From a checkpoint of a small mixture-of-experts model trained on Wikipedia.
Size: 10 layers, width 512, vocabulary 32768, 65.1M parameters.
Below are experts of layer 2 (counted from 0) of a mixture-of-experts language model. Rows are named router (the router's row for the expert), gate (a neuron's input weights, with its number), up (a neuron's input weights, with its number) and show model dimensions 0-63. Each number is 500 + 50 x the weight over its row's rms, rounded and kept within 0 to 999. Numbers have three digits each.
Before each expert's rows: a language model's description of what the expert responds to; "mostly gets" lists some tokens that are sent to it at least half of the time. This comes from a sample of Wikipedia text that the model never trained on.

# expert 9
Digits in coordinates and scores
mostly gets: "g", ".S", " Tom", "/a", " million", " St"
router:509456500408531440454492511497491448566480520485515506489459589540517510492365431575488502437499463472559438627582435519496536423456567555472457559447432495558524513446458516375561532432601453
gate0:540511549408503448510506470587476636485538508526483401544521440490458495479488552486541515399595377474523488526529477461513520468517538490542559477483493471546461490435463522481423479491492498
up0:413597357497485567443398448384523490500539500541464424439527507493463494481491487484533506516447456589480469566464437462452538534526547387556515451561428575484541470522511524531466537484483559
gate1:549483595554529403507410455494398494456479509460444605460568538546554515533533527592577484570560514479379499518490543533510498545576522504473488489470537448508515502556497453511527501470486582
up1:531550420548465617455502550482444488441563536525533527421514405533562383552466514507500540544495505499548500473540446527394482474501522529586449485513556554537463484540490506546532470457473486
gate2:498448503477581566512567490476531572430553469522516499468472548509458504519545541517490446433587469533461604436483447525404486544531555483514516548515534545431517458489517503483561488492504542
up2:482510543519529551554583509503601547529568483558523553533521506598546417594514465521543462526504436551508592445491465542484429499515498510462371550434534480554457434582498586444512539501526556
gate3:582542529498391513465548541434576533555558516631516483532536570554472538546414529547501520473423462428446468525509523421515546474471523513383493593467424466461467441455474512498527516407558487
up3:508474496481611459510528558514477482501587440458499480552489473416526445530474452503486460475620485475477538508578462504458497474454603591521447472436456523473453532442571521520494550504479431
gate4:588488527519559397555518506528485493442381550417518475454465473490466490511482553559483548516554518520434585519552443499559400475479549578549540469503602446478532481476542552337496549494471443
up4:468564482486500514459445534478518567575529564470498602533488507443471502408518413456565526494522436433555559499459472337490541474505495547542496440395547602398501488635540488608466504516481492

# expert 15
Technical word pieces, digits
mostly gets: " Piper", " longer", " Years", "Population", "   ", "/a"
router:590462571585397501500501447483526465454460450452557462460540599590457473482444500453483432593506493576449514488480541511540490482489536506457448563486445475528541445472513523518548486524494579
gate0:537508565537471513503410390404498495562513362515498569558493477514581561497485486496461477582482512481451463443438516414530463416545457511444462501550473486658494420526501399481508467497495560
up0:464512411523402559495503547480405492522470516441520520547506524470449507434481541472512460515456472497454564439503522515436544512548573448489514487527545495495502522473457580531568458509514555
gate1:463547422470474471510492425535505465432418576503474496511539508468508537482508465458589404514504504521443454571484459503601524406654530435475400453430505410494397517544509598418519488396423490
up1:568527451535611516435506590496551476528527533443509429560512540527454499440518489561545570464434543551584489443508596513504446544470539548434533550510615539448488531482519512550576526395453364
gate2:548567516482512542551427401478522488483567542482562437484572571513439430498487492467447513488490474425492456516454542534508617549550568481535525494521460479445473442489478482467478525418487447
up2:513392469480552526495491576430547480482560570497573483430513503474525531497530541486435512431465575536532466457459506531494477492507514483513552432506491542489570533466460493475411462520497574
gate3:514497505475521538468574490504469510511510502402545550497467659506543525543487478423500428671442488481486488569510446552468510413514463498451466482502405414530533422419578543441518477490511509
up3:522395471544519504467551533529439592480518542501515560508528538514553513458541484611517485574505549511520594509580514485403477498453422541510580454560461475612461413507493455489472569443454433
gate4:577423508527471403522577525383442506432467487527471494481505562409405446470550547463480577545533495521438524457439568530467528501500453585535469497526510498554508492479555546550411458482434467
up4:516508567480549509550506493507516523416476452535460426533525565497515525505575452481572536508472581437550433598525496442462609449523575536500549405545451498481471468576577527552578594502517577

# expert 4
Head nouns of noun phrases
mostly gets: "°W", " station", " team", " States", " Democratic", " work"
router:534617532503558525483401533494379520595540503600417510425432493494559471533508495412478524510528442471456426641421523535445437536440520457587460627541437485467579576564532519459466500579463498
gate0:420625479539480575509374552560410469463459488455443539504397484447572461553548458481482560467357490497518540468505517568508489577538465508481507518507451473556478455549490473435486507462481438
up0:410512548574523453513502492498415490566490520497494434500473527571425448489597453425519514560564523473475568537635593535499538514535524501559555501522472538490538521505516493528428520413447499
gate1:503530501614558509579518554527449431473505531507481526447429530548516476509466444509505425571516515467513329585481494474422527517553545566446524452508399392517534551459529449451491495477497601
up1:407466518469584472483350508493438524528454571457473499503578518543556547549456446517493551578457553457500529490567501499472516528588444517538509481486468482522530485606534569605513433529513401
gate2:439494502497503466490525522412455520552488477522524538354364485481541594480515519474501561539457547501482496522424543445449411520501558529460490526536462469516412576537481517538537525486571511
up2:561532610524352485426414398564519498477529468508519444478560496567433515484511542568470541475517439508441411532517496534490488617491555474505570452458529619503506464556442488466529591419590470
gate3:499537477428456502477557480473474512433485451498502382452468475444514489480451481456511595417571509495594466489508402498446443409467533490630447540540501507485523540481483493485571603565477654
up3:541553518467555441503522468502519538545478508435464474404540529557483512544511505432527488440588483477485505550524564453500526555520577498494500447481547464476441543541547512429542497509529423
gate4:479524538557446530561426516490484544480516555500525466627472504524445440496377522427465525483460496492474525496435560391402519524471537346574527570438388589541467524463474502544552560493490530
up4:458409470444471508453420477488541463472492453495450436529620571453563544543492419494552393503521422435449621489517555468529411490567483461429480572503559454402478535490485544581447458464446540

# expert 10
Spaces before numbers
mostly gets: " ", " Mon", " Pat", " Raj", " Ra", " There"
router:602529569443405486454502464492510386547489440511522489496496519516532586502359486506423455475514600552550490466585422502491557513505575495551542528463506491550475448516412538522604416425505518
gate0:472534517398481443515472521513406493529515463365457599537558589518441533471543496538479531446471526434507614489501624568542487554508553474473485512430530552540530482485495470550565586537568561
up0:399518484491448527515508461475464412555475543528520552477523427473448453492474573483471447553523524384456494472466461481515463507448605615572617580496583519519489449433423534488441555474469538
gate1:493501553498500441506536486478528451469441487538487540410617435476506538461506555463513562519464470456554484419425533468472458501574617470490527412507400455449426477519473497511466427455490468
up1:422485550470497407392465527533534470552539432482507453422491520565503566464543472474384481372541425553583478496468511482500465571586543525465535589513600462418512576430497475467531509494567514
gate2:541479552581416526572533561473508463469563487479456400464508528489454491495542573528531486465587467553608407452419463483474479440613545536485405526516500486509488528497420541565555464535493472
up2:415465490482455496552477526573417506528512562524473510486537501564492515572479490554582579516575465433509539527534522498603515521543430463480511481460481480571495559529522387450499473467610582
gate3:438509489509411535518529499488525454346444510475437477542553524513445495590430556559416350511575533544495487490504452513413471517505600553486516468502455471590441412452479521541490431494512491
up3:458575464477467478420541577455469457557502514513524536517518525518443521517574529572485567539493574602552453550507555447451518481448573573509499434523531508517621482480501488537490534471443548
gate4:548500468425514429475527459503482486507466515487524567466634517425512633470473456446602457547529493515446473429508528439444600451460551545541499538476475448528495532502518473536491593503571512
up4:611485572545433511500553541418537504501385507497517449453456479487595555507464576458480505504526558529414498450437456480487486532512492540480496494537569479513627489468476447498503529467498532

# expert 7
Line breaks and headings
mostly gets: " |\n", "\n", ".\n\n", "\n\n", ".\n", "=="
router:475500504489426562527505498352556427497548518459521501574416425556451544566505577517565544415464582436464546468530531475499429518539402495491409434462443408474538486538493566579458506486501463
gate0:488486471509434484525502589531425526580391529528554547560515495528464559518484592415462469443461621493431527545503505526472444572588548524663557467549474541522599537473415533479481493525547485
up0:528455389546515551536465509434452492558484474572438470477437459420493503484529486510455535532587550533460533499516507601509517570517445509497476501517483414450454525508498486518498546450456474
gate1:450585505520554431530518524521474492554459527480502504451486499548533530547449482504493495496517527581504539498456408536488486478446456455550514514480478463525471591479543478442483442463581538
up1:415463461529429566462481542489489496451464451418534460499491485486559518476438470528450510600491511515555436489539468498499519480509517592515541487466470509435524529490461439538514399379452546
gate2:497531586544458452480582519522471506485516560593501473538570426554482521539562369590500462574409523440485538539478524503438512434481541619514422522486512542436510474416523455488500462534509507
up2:438416516558486538484465537496532500461535585508423441468573539471454409476478521533551371523556602488412532468429596510441448464483522470606461430557508469555508494472500606507581523524490414
gate3:462467502573459621615585536473523480527436463590519545483496414515550553542415522448485559409543490495525536489522545465533474587513448498547471481446518484470513570483520568418469610412604489
up3:411494513570472479565456492471439536454450517501424433544573505394433427575472487529516451450520507545477463442518459493520526436492539530457607529461534471509428493461485441542496412448493488
gate4:552501565435502524569520553453513441509451457560550521505573430486525479467528429382481423611495529465439573433593541549516503487474521455461506531496443533442406442448501535447598507510533511
up4:397471456438452555552468499551490485548480512553531517506454435500469524452560541435439473530425559545494537456476561506449520478444412550436558499491503523569477539539497480480311448514385501

# expert 12
Infobox and census fields
mostly gets: "°W", "″N", "°N", " JPL", " MF", "History"
router:509499456476521536488524468466500457465569490590423555464431486588505578485523532484443429527482479512445453514414424520533470507450555529446516535634453517521541557458473476498467530513474486
gate0:565448529503519468501512515495438331547509500419545444500405519456535538502473571447452515546526576487477468440513480539461413477531510452524505545583473449443492605496573427458488489558516563
up0:533531475485467482448458551545488514458509563392544513463521506480464543415510605517505510519511492467410515459473464522475580541445485588572531482592400672473468561484461560532502516514478482
gate1:466464430443558506509490477463515460499519514541489534434555441562529509545546394464549500496528593430482521489515476481513504588556517480468405579562484438529597468520462421441478482495531543
up1:497539604512517520495544570423518601526464532511470572556473518474540552575394484561447493512515581562500525509460518586443541537520522460415582437452468469476511441511483531500510527512501513
gate2:491530457484499605495555595524556540465567490533576477416460503555485484426439425513530510542445571440482445506475525472436445429400522434479558438600425522547535562464463440506447547499487428
up2:461490506450530537430488476505403420513475587404379446507571450496564526525516474416473542481460465549433546404524612510544581479468518534522504557531420571470578634475455518510475324475491499
gate3:494466481574384380534512450429519529470531585547529397497492476481496598499539562469510511586565542387460496514521479513462493523475599404393492541558541550538517451543531529578483486490443549
up3:478414508477457577519611567477548470440414470452525438536603446543427389457518483521523393391451417590534524480431517488443526374506521467408590496516545477531504470487567483494414457457482421
gate4:491527521538471490439546525559542480536511548437465443560420593439462584516536418491509549483443449550484514525497551538440523444541470538550516514443363469533459435557497451486465528412452427
up4:471505529535476438438440497525526447476495394405515484547459466519464493623558506422598572446490502587484476428569524452387549516557431413550445514520558466465466501554478553563599486463546444

# expert 3
Proper-name fragments
mostly gets: "″W", "See", " James", " America", " Alexander", " Angeles"
router:518445490454589468451513501460464538560416546535537522468484384435505405529518439523503582437498405478557542496514501538510484493445555528487499529416519560481466607580429407480439497493478524
gate0:603513537553429504530438507408594494582481461434578448485505463510534448574406516439523521452469527457547439482480642541457478412580536445423411488516496425548485539563493530437424451501464506
up0:464455505445514448554463444516495491495482507482578410490517483541464497482502518461448452582604594554498507454468495533450510497520514439393446494552514509528523545529485484476517525450493521
gate1:508463500556529479492475526487582569490547391577576467416432493414565496479524503470421532516540513452468458502511501508584474434513556468566514426489474473500504468539517419497484433547480530
up1:490416565489482356560379544487534415624609554493475486537513447484526534513524434525498476568465487585495607553509518572475511537501464417438529393461502566570564496463564556485494416524582463
gate2:509486491449501444557396543450530376508507534437490513443429466562468442592446513440414428439479594560485598452436486519462484519503510531423560574558496515584439540500496477496401555456463514
up2:583484571518517500488452506521441567503486513451573499468463444457446467491514385452432563564478557492421462540520507471552448507462465460547552359523526593422581512628481506507526535506586505
gate3:513505613579552503614437461405501446519432382524489469434514499428488478519581415506511430485467515407455487527553449396445541561509541504527522455475451426334513550508434452499467481498426354
up3:506462479489566416419455517562452518394509465522586571454401510431501584559518489546529526492507521535478475521496456531470552473511447458482430487430528542552479541556493558525541561577509582
gate4:528533456479552565537525472527451509480447594516435452428562477480613484448533513597497573488475527570441505432545460519539534538441546430442504536394433522442481490510449456492507466490616474
up4:483510445482418499482506521510538436458584477525486525466617479440480470520501530609527527447597459569442388501485520528584544437476542480497551535434461524565447468492450576392508494474496479

# expert 6
Mid-word pieces in foreign names
mostly gets: "\"", ")", "'", "z", " information", "el"
router:558570542476514519486441513539530561472420508445564480542448504454558449557502564479507581497554473505629551437571368505438519418500486527473491490499531497467438425547463554540558513535578514
gate0:524443618548573441491501432517563496413461506532530474504454419508540426459485405473474491520551409482618531589483551537541490521583543532485544529482564474542490532597482456558376528487591478
up0:456458505502421503470493467532548458444454539449514465540415530544485434500543456560593429539392530425604457575478573490447376497457486542502553494440589456434608531472451494484460599538541481
gate1:528518508471541472553439437525506368395480479457515550475406542479563470362593510391500529484552506507519521649509473399520506437496540572549546409378453430569525553552530554524490473459487474
up1:491517498448546611450437508570534466474478529559488569485453449520576553492544420536538567457497528526382486524473516432452461449556554570582414658540479538534468576602496489485477529486473529
gate2:490449516412532559493473505568518514443459480552455566454568493514513426544512589426451456534413475531599491460569508518486586487465458526503517534412508492531506525510463477562462528505534580
up2:520403517550510390493562469572532531516523571525546527577539488485556465468494455528515484494498473523524532532584505481603562600476519549529691446463535513505500496517496426486508511487507501
gate3:556465546510483533500458427530531536426466512483457503428500523495600446420435559469455506524533467570577578447471509480502400492495576506533565505614426500589561590432477511502449556545509516
up3:532436483540502487537417431476416441534558523447540392430503536481442426555462563566497432464643526553508510447531489429504522474419534441518559433522537456491546491470522494440628552485554589
gate4:494523507589401611497554519494496571411462449524464522520462530464502450541554459493567523539566508597534529483490481509494457482470536571511454559502451508467593485501483505434454417509546519
up4:478441527532408460463532519541612562498541568531533453561535466405633494441453509570548467392503455462520486477453581469536477562446489572483556430480516534429484523479433434391470576515463513

# expert 1
Word-ending suffix pieces
mostly gets: " tick", "able", "ations", "ation", "ics", "ists"
router:458560472539442536477426480507476520479508484509492448526494475355523415541566495486535526488582509515564445620564451515549460549459454515443510423460513471401410434497518470514447469567479499
gate0:541429489503449383604477458484437523441465523549437577447529346475516471533490559403470514523535467398451498461525584463596421521505436480486542416496497595486417508569454523515552471488561498
up0:439506462591472523437482470509505514545502488522531493451485535489473485525553610463521504597519451441523532440498554500487547514403499429408462479546491515452603547500525480428441453607515520
gate1:411518544533406469577592446508555545523491488426551482497487512508457483483518504488508445535514496556445463401501475481570444520607452590499521519437539427511534493514507578431474483524567507
up1:423503469456516601500604545534469484533458601515424515393363453503506455472547513537457614442499511540530568514492496488532436506411580496589508483463556537517452524502537475503461463539450532
gate2:492442507501506546508457618455590515554529497436533486534481527597571521457567532511474540457550609538480505503496554473498457474530419412538384506452491511485464451425487494489480543448473438
up2:482456387450421429403459485483449583467471548461465495447493493570440443491449499492510479533535547535450519501458467517554567431562396421386535485456506469448564530512398430469462472435536485
gate3:472508527442514498582585488446436495501518480476519447484560500469465566467458580452527454511480341518475596497536415550495428565387444503500460411451571518506536551451437460586506491617439572
up3:457510478480527440497459403449452478469485557585542497551529427547446555501479537485504432531444459392503529320540511485516483537545562509550517474483568510534559458538502510564579545541433467
gate4:536384495621460480528447474505512453466549449476478593470442457421466435499548420469433460368567428469523514433504398514530506504462587474548525424485454476542470463471427496405486477483513548
up4:482448460525535503528496517582465520580563531527475518591509452507483580537502471483576587453461461492454483542380438593499465488539493446436450419582340528473430557490491569501437551522526504

# expert 14
Colons after infobox labels
mostly gets: ":", " |", " K", " from", ");", "):"
router:535426451513511543577571540530421549519489576559456484506535601488480498459548408584453418499454472567434488426484608474463586482472484516495557531565609501600554561470492416486462508518494428
gate0:484454500453466513483481472587498442580504436549418578498516426571423490535493449433530464548476605547510440447466466547484532476496501533424543458465501515445534444590587540485475507558613518
up0:582482567503485538589479459512425495571494437539481552584468525583521529575498562466494450555468436485442484432539435537537517497470569464555406526516510543509501541401512474467518407466610452
gate1:597571585517438427436565549465431488353546505472481450554463504488573472489544553613448518602509463476476484529519447477490563449481481486474554520513467510534513503472437459519523428494442565
up1:613552563559531417438382501502496520501481484560480399607607449454540497437511403452553561490421496490518431375529463472484435355457526560574539478484500508567492415545543530527592429587509557
gate2:430441545559478513482559547510435558429479433454485581532418517425461481538488474544554575567540432545465474428573526479480471546607393514530537572481471513417514431458397435451501584541582440
up2:514545556587561481481499506473540426513470533498525538482500559524480417549543556521572539489459519460569571531592536443492511537527525435637511483442527461469575417514380509516500408513425534
gate3:478499532586510458443500469515529579523453544430548444533546428460394506464391553464495502540551582464469407444559454466506514523507520526461616513429425498507451487460599500480452506484524473
up3:496510458470585607472529456521547449399524491446465568453556512468497478604512488491548472525459426530448438569432522469496521439496542587466556500489522506461508552529432438448509499511551548
gate4:438415560520428480557498504526542525472440512472429514477538451638501579487503426479500460546413466480601547500477506516489639480572514454404442538473481548493535464438518617425551467501476442
up4:466458544542578581608500490396538509462479578511482532519467519451511479440579536469450547461567501506509453491622498491481544511513554562519513498474570486442451482523551492478530475575447549

# expert 13
List dashes and year digits
mostly gets: "|", "-", " USA", " '", "½", "–present"
router:504512522558518474570561466536411495502481516504513460485498518457519510480564408482485486483500474493528448456500528514477486545584522410500570446514546493440425459495469428505498498482440546
gate0:498520570464408512547521399518378489457529623456504397491591521469524536561458545474596453539589614469427524490515445456447465479534512432462543485486556507461530461472505563469474494515521441
up0:463515588490460487455489512513404490463557559576563507435504402490441513497497463428443501470466478505491566390492615490468459543562512475510474488506507443503516532492379516636497487465494486
gate1:535537532380562513501487593487538564559512466561458529516463378476498569494367535531550523484494480551575509584533590523448456459451494617464517575502528538477443536509552459394477507499552527
up1:567514558498499538458552497507445488513558463466522529519494496514458569494618531560536595491456506565496512561475378503539492474504513527475586548405541492474467505514482516513559569480481449
gate2:522350499532468442523536447556612417562405514523507554530552488523477476569475340505475503515585456529507539513538611518583469572412524411425496514489465514476436442484479510533494449387476516
up2:499550458514375579529447543447501497485520529437489452565428556449580451528479513531494484452468490595553498436505473517531595463492525548516457491527490427535637481550477460496547481592534512
gate3:471512496439461480614512482437504508439506478424543535559480460508554467406486522433520486491515442542525471485516515474440554609556433468522588527444435543574465496568609557534503443459451517
up3:396443499530485542600454549489510463491598520473492596503513486504480486486473553409514418451492440525514472509575542478465455448532451463387469451542512461505509538513539527491502518485395473
gate4:480513534481508435551456492502510475524399528582527484404534460436447541469573478537479496495537501460496559527492500551393500457571463484482506409466514498483599473451425443487457498524375479
up4:487487460586469490570429387552507564472513576435526503584517547531456501443494527494585476567417529503499487456406551523529542391524486512547524559540456412453377533411527505500430496462539553

# expert 2
Table cell separators
mostly gets: " |", ").", "|", "\".", " with", "\"\n"
router:546505451476498481519510531581540532451506550462423498555535486480537471577576418557491442522485458501501518451405599483439622498555492421550486512494561535553595519454540409490481442567478417
gate0:504446495413453533507481476504448486495449508527533518429429516484525448512510531546484537426503493521561497507611428550481616515573422542536522521496535496531497536504566467501485472495518558
up0:604538493531533493424429571476470535426550513553483474424598471453518545492436477481477528527557486509435468444479572596500529523546534465382532478542551510462459479481502507468498437512534475
gate1:498487434534450499541526522494500491519480475579508540482398474524468447582469488392539509536508508486422435426522449522585453567389536505546468412485554505477503440451520463529457667475466484
up1:460486562477542474505554655595535465574562528501451503465562428496488443524565479433451512515511393579507550478493524514450521519522519534500442492401444495432451500563527484470521414410442501
gate2:544416498546438494514410530539471475587504500529457583427447497450602413497540496442459462486532412474528484503575510482520506458538502462446453495504477514527520533471553473479533439505541549
up2:504540428528542501556576443506519443563563508530482511486517495418513409538545547454463444436516521510501552531540456562496484536473523543431485511576561482465524506414476560529563604442500528
gate3:491496500481496492642451512466528457399551510516510644505451517521573479483523559524564495521505512459512523504539505512473443618507569476453557543554489562593495495572453542511453552429414580
up3:488518447571432425498470437451477562541455580565432527497569436507496526436481546494474486553479537445430589494610489466531422526549583513553466509421544593494505609476450497416465426529625434
gate4:531459504519659447518454481433454600501542585609557524527528481475502453564468485501479500487489471560436491450473484466525555454503485556508560500444603522553528556545498452529464466474500394
up4:655469518472452552360487643443470424482474591521468505479474558472448379457583507522408478453458459476481529510499561504555461432526440553509494510539569590495548546436435450424549457543517539

# expert 11
Commas and clause connectors
mostly gets: " (", ",", " and", " \"", "),", " which"
router:498640409539566511491550538416539573507610512528486579516575496516511426435558483417478516514498471498491424442447555498521537455493472386526511496540504531469446512457495586516451518552497530
gate0:567490616487457463563519420528461531499441575525521445480443449566469512593451485475474559561553479520446550507498539479477520477601541430487463460564490542473574497499447462420509629482497487
up0:495480505483501436478567582522477575533533505520570451444513448423558485451590462539372528585485478442420493517527496496474518427476547454541539530483513546452503518475394434411517515592610457
gate1:457409494505487425485593533471437500525543493456463470548488491517552527541480580480502490488529459450482552473477535591468489538466580443458476469488523548481620538544471499540431527488405419
up1:464503409567516465524590430423460497470551506532440460496521495520432456495452496394498533494448489540437514474468442525385572417498614482541474523515471476564594486375503449441542536534518476
gate2:443480514505488556532520614525417572414530551573660363500577455556449544473454526550412502632463598554486448522579439477493521544460436501449530523485523572481548483470454472560424590459483602
up2:564394455496471616554528497531498487445463550441578500410530532606456420480468563570498459446470597507480471524454424568426544508516402510418544476574559544513424499474517546518530540513520563
gate3:445508525482579562449481443551523480561475560523494464460519483522461456475536488540522581473543525563436585446471561419514552505553598343463499545430546435501545500513554426548431507503508633
up3:529509588461545565505537498549625543480518670554453505527567424444406484476484498428487552466544439519461532465386500499531516483485584532497435473550577501546542404582518461537575508516486574
gate4:464528421482517480455458514542500541557463416443464440505575476451518440519577553473510532532457422598488509597472446497617585517495586547432527529527494422564514483549530446531493543541525543
up4:462450534557452565543494480488525371405502526465497399369377602421507509478507471586445502584349482522420482522522459560492440503523402434452427441533471469548455521527562415561543523494442539

# expert 5
Prepositions and conjunctions
mostly gets: " on", " with", " of", " in", " for", " to"
router:427442496568668479540526454448528563416454436482398467474557580535478570452563536483470464568424434503424526465402592508575615544527481498426550510486532562502546513459546451465508522475541569
gate0:383454467454478483508475456604507469484502458483516538481508553498514508484464442546465444426578502475538501488519443493478464499523514559395452522516440446451430431444579523541490472482567575
up0:470500564462523498468391437448483445523483518427462472510450491503493500478444412509401444482560570461444499592476428514384420467461467504473552428436524422459547537436554559514613549429495524
gate1:386574451500521529580523518504445552459549508436509596542455575489470518548437511446482449482498607521427589483492501481590419514415579509482452595513526462440468413411539501552457543568556516
up1:521498511510487488500457477427460391415611468517533526563544470497491419468501509494524479520446540456583458481526474486555475515556463411555549497525505435460470508513544504428538585523400583
gate2:526380583499402459476493455444575496466560481478661480450570389531480572429476543490454364515474548508595536533477482478502636543504476597454462489525525479543470500455493478489515546500505406
up2:410646550510529562511502406509546583510545452503540443483489533505501540523401551509454545469489560465516580575515476469504476512525556497460548399571542446471503516494539492524547616448531510
gate3:595571488481454444549511507518504493469474549414478508509545500505518459590451606548547505622522519425516452612479481565494581513485494542409579476508444502502523503573549534539487453496418530
up3:472494571512602573472488462516533503554528528533527413529540459515513445570383440385545508539415442497460505464484494459481560520562405465589576508540423456528574465606436488534441552525468492
gate4:547580496430520447458513478519597438450493593529538573500480568532392493492511554498487444521451454528498457491531542451481436456545529469377471523569505517534511445521508574504501464457517539
up4:532364489450572413473534475387495485509546557465491435525476448481557535476483477419528548473455471479463545488506387516448502445390546489581414392501461481498530438492531518477515426468407467

# expert 8
Sentence-ending periods
mostly gets: ".\n\n", ").", ".\n", ".", ").\n\n", ".\""
router:490482566435360440495491478612475433510469535474561462454543498545465572422421578492549479558519573640531563495578524514503549583531502409539464496540511517453429478532587559495614543464529490
gate0:522590501545510497533423535517455457506437539546504462503540470437598495413560533442459389466464475514446455522501545463398551451544502423508436479464540491486494480473522521552616479538451490
up0:481535605523558567464493591472421466485476573385515530496490623523495486497564484475483496433548607454446527542416478547456571500479543551413419514444426447514571530486458456527529476472511533
gate1:506553473576417438563503494590457380444581463447414580466522602489475530488579471481497378414517500547506430504493498530531496485561496435530534470509459526539504429403459376507521582479396474
up1:423419454503530560516543558441507489621538467588471581472584586481470571452569479487536582486604462468552447431421500508504544519444522550481507566554425509597473491577548450451426520472526440
gate2:509551497504488483480421575406537551573479394550559547511412416543483444509475385468437561526467454434413482548476559452552508412583453471506496452470391532505536464506566406430517429523565454
up2:473496450571479423504489416484479504479463481551567553408571386526408451534523468504544430555413472623520431441496513554498453466460447407473508430379470462429516521452551588492519484410488506
gate3:527552572521496526482579435542473533492415430532520420425471509514575444502474539451518492454484464506526487471531539517468504540528617490514531568589489399514465515439456471636452479465570421
up3:533524555533456508451474540431473454497406554425451406479477494503588532556536525507520472454531510553637518437501451518456481435533447509526502528507541492490542450547490583587542501519542516
gate4:478373504426421478523488504451512483510530457466569505473474481534524440484548477505483557553479487570521518409518497451495488549550484511494484460579569503543469412515458508553476483419464456
up4:495472550584512528513513438514484497496609550563453448533460511454462503466452452520478469476487513455500471413545580512509519537477378496549489470425438445505582462543387449562546504499613406

# expert 0
Function words in sports narrative
mostly gets: " that", " as", " after", " out", " As", " because"
router:413554530548562475591487563531543611418445478495510599571616480560475538466453571428564493491432539517527531486379495476464550508484506563502573482569437465536509469420483468510412526433480587
gate0:465586504537568545525558494531612432488502420464497412588510533499471475499537495528514516487454585487587415455440426462507511539518456454564555496439513495565511416522538470483586503555473488
up0:567450455470521585546583466429475467584485502545449467552507467417482493561455498599510572531519560560519519494494479454517594531514539553624577590429496440548556451548393496523432519541425441
gate1:452465477528503468527536560400594479464478549508555514550572410440547447574517444508491494419534475485559453468607464477517355511458480475594550486481532513462476589496558446503368420470515490
up1:514461549448491493511553588431523456439517478480548566425522619575422503494549514558616466480495574574452471509411473423588563506579481517470435541561433484554463462496475472520521534413557464
gate2:440500577438454482343465530486492467476519558478535502510435393453496612451462476563491555459387543487468520412572487556435504442469523483496540475456443509536555561570535517525429509577520524
up2:554491439479432489533555465472434525546620499545458482406456590572466509507497548567465512482503494588545390497537559566504452620455528556485552528482494521469524590407536373441562578551658623
gate3:622432618481528514525513522444544498520424554474547394514517532471419493454465488492562521525527552586449558533481423524473539461497448569541431547544372574490551522472477510522489484471470528
up3:420550525521470459498444506531551391490497508462435612475557556492601571510478453543483559555448550495563489422491463552475459475429489500586520515422481527429477422437513586579470541416486380
gate4:426517547477487600424458547514528476498433563408549578536449505512517434486457479518524535524510425518516456421562518531480550539507529432446580458469517487490511467504437562463458561482486491
up4:504523533476459533501612448470498574578538438513516475527480524584482612435508436480474522470377508558464417514570538465585544533548508505399510519453456468479438470506562400440524527465445464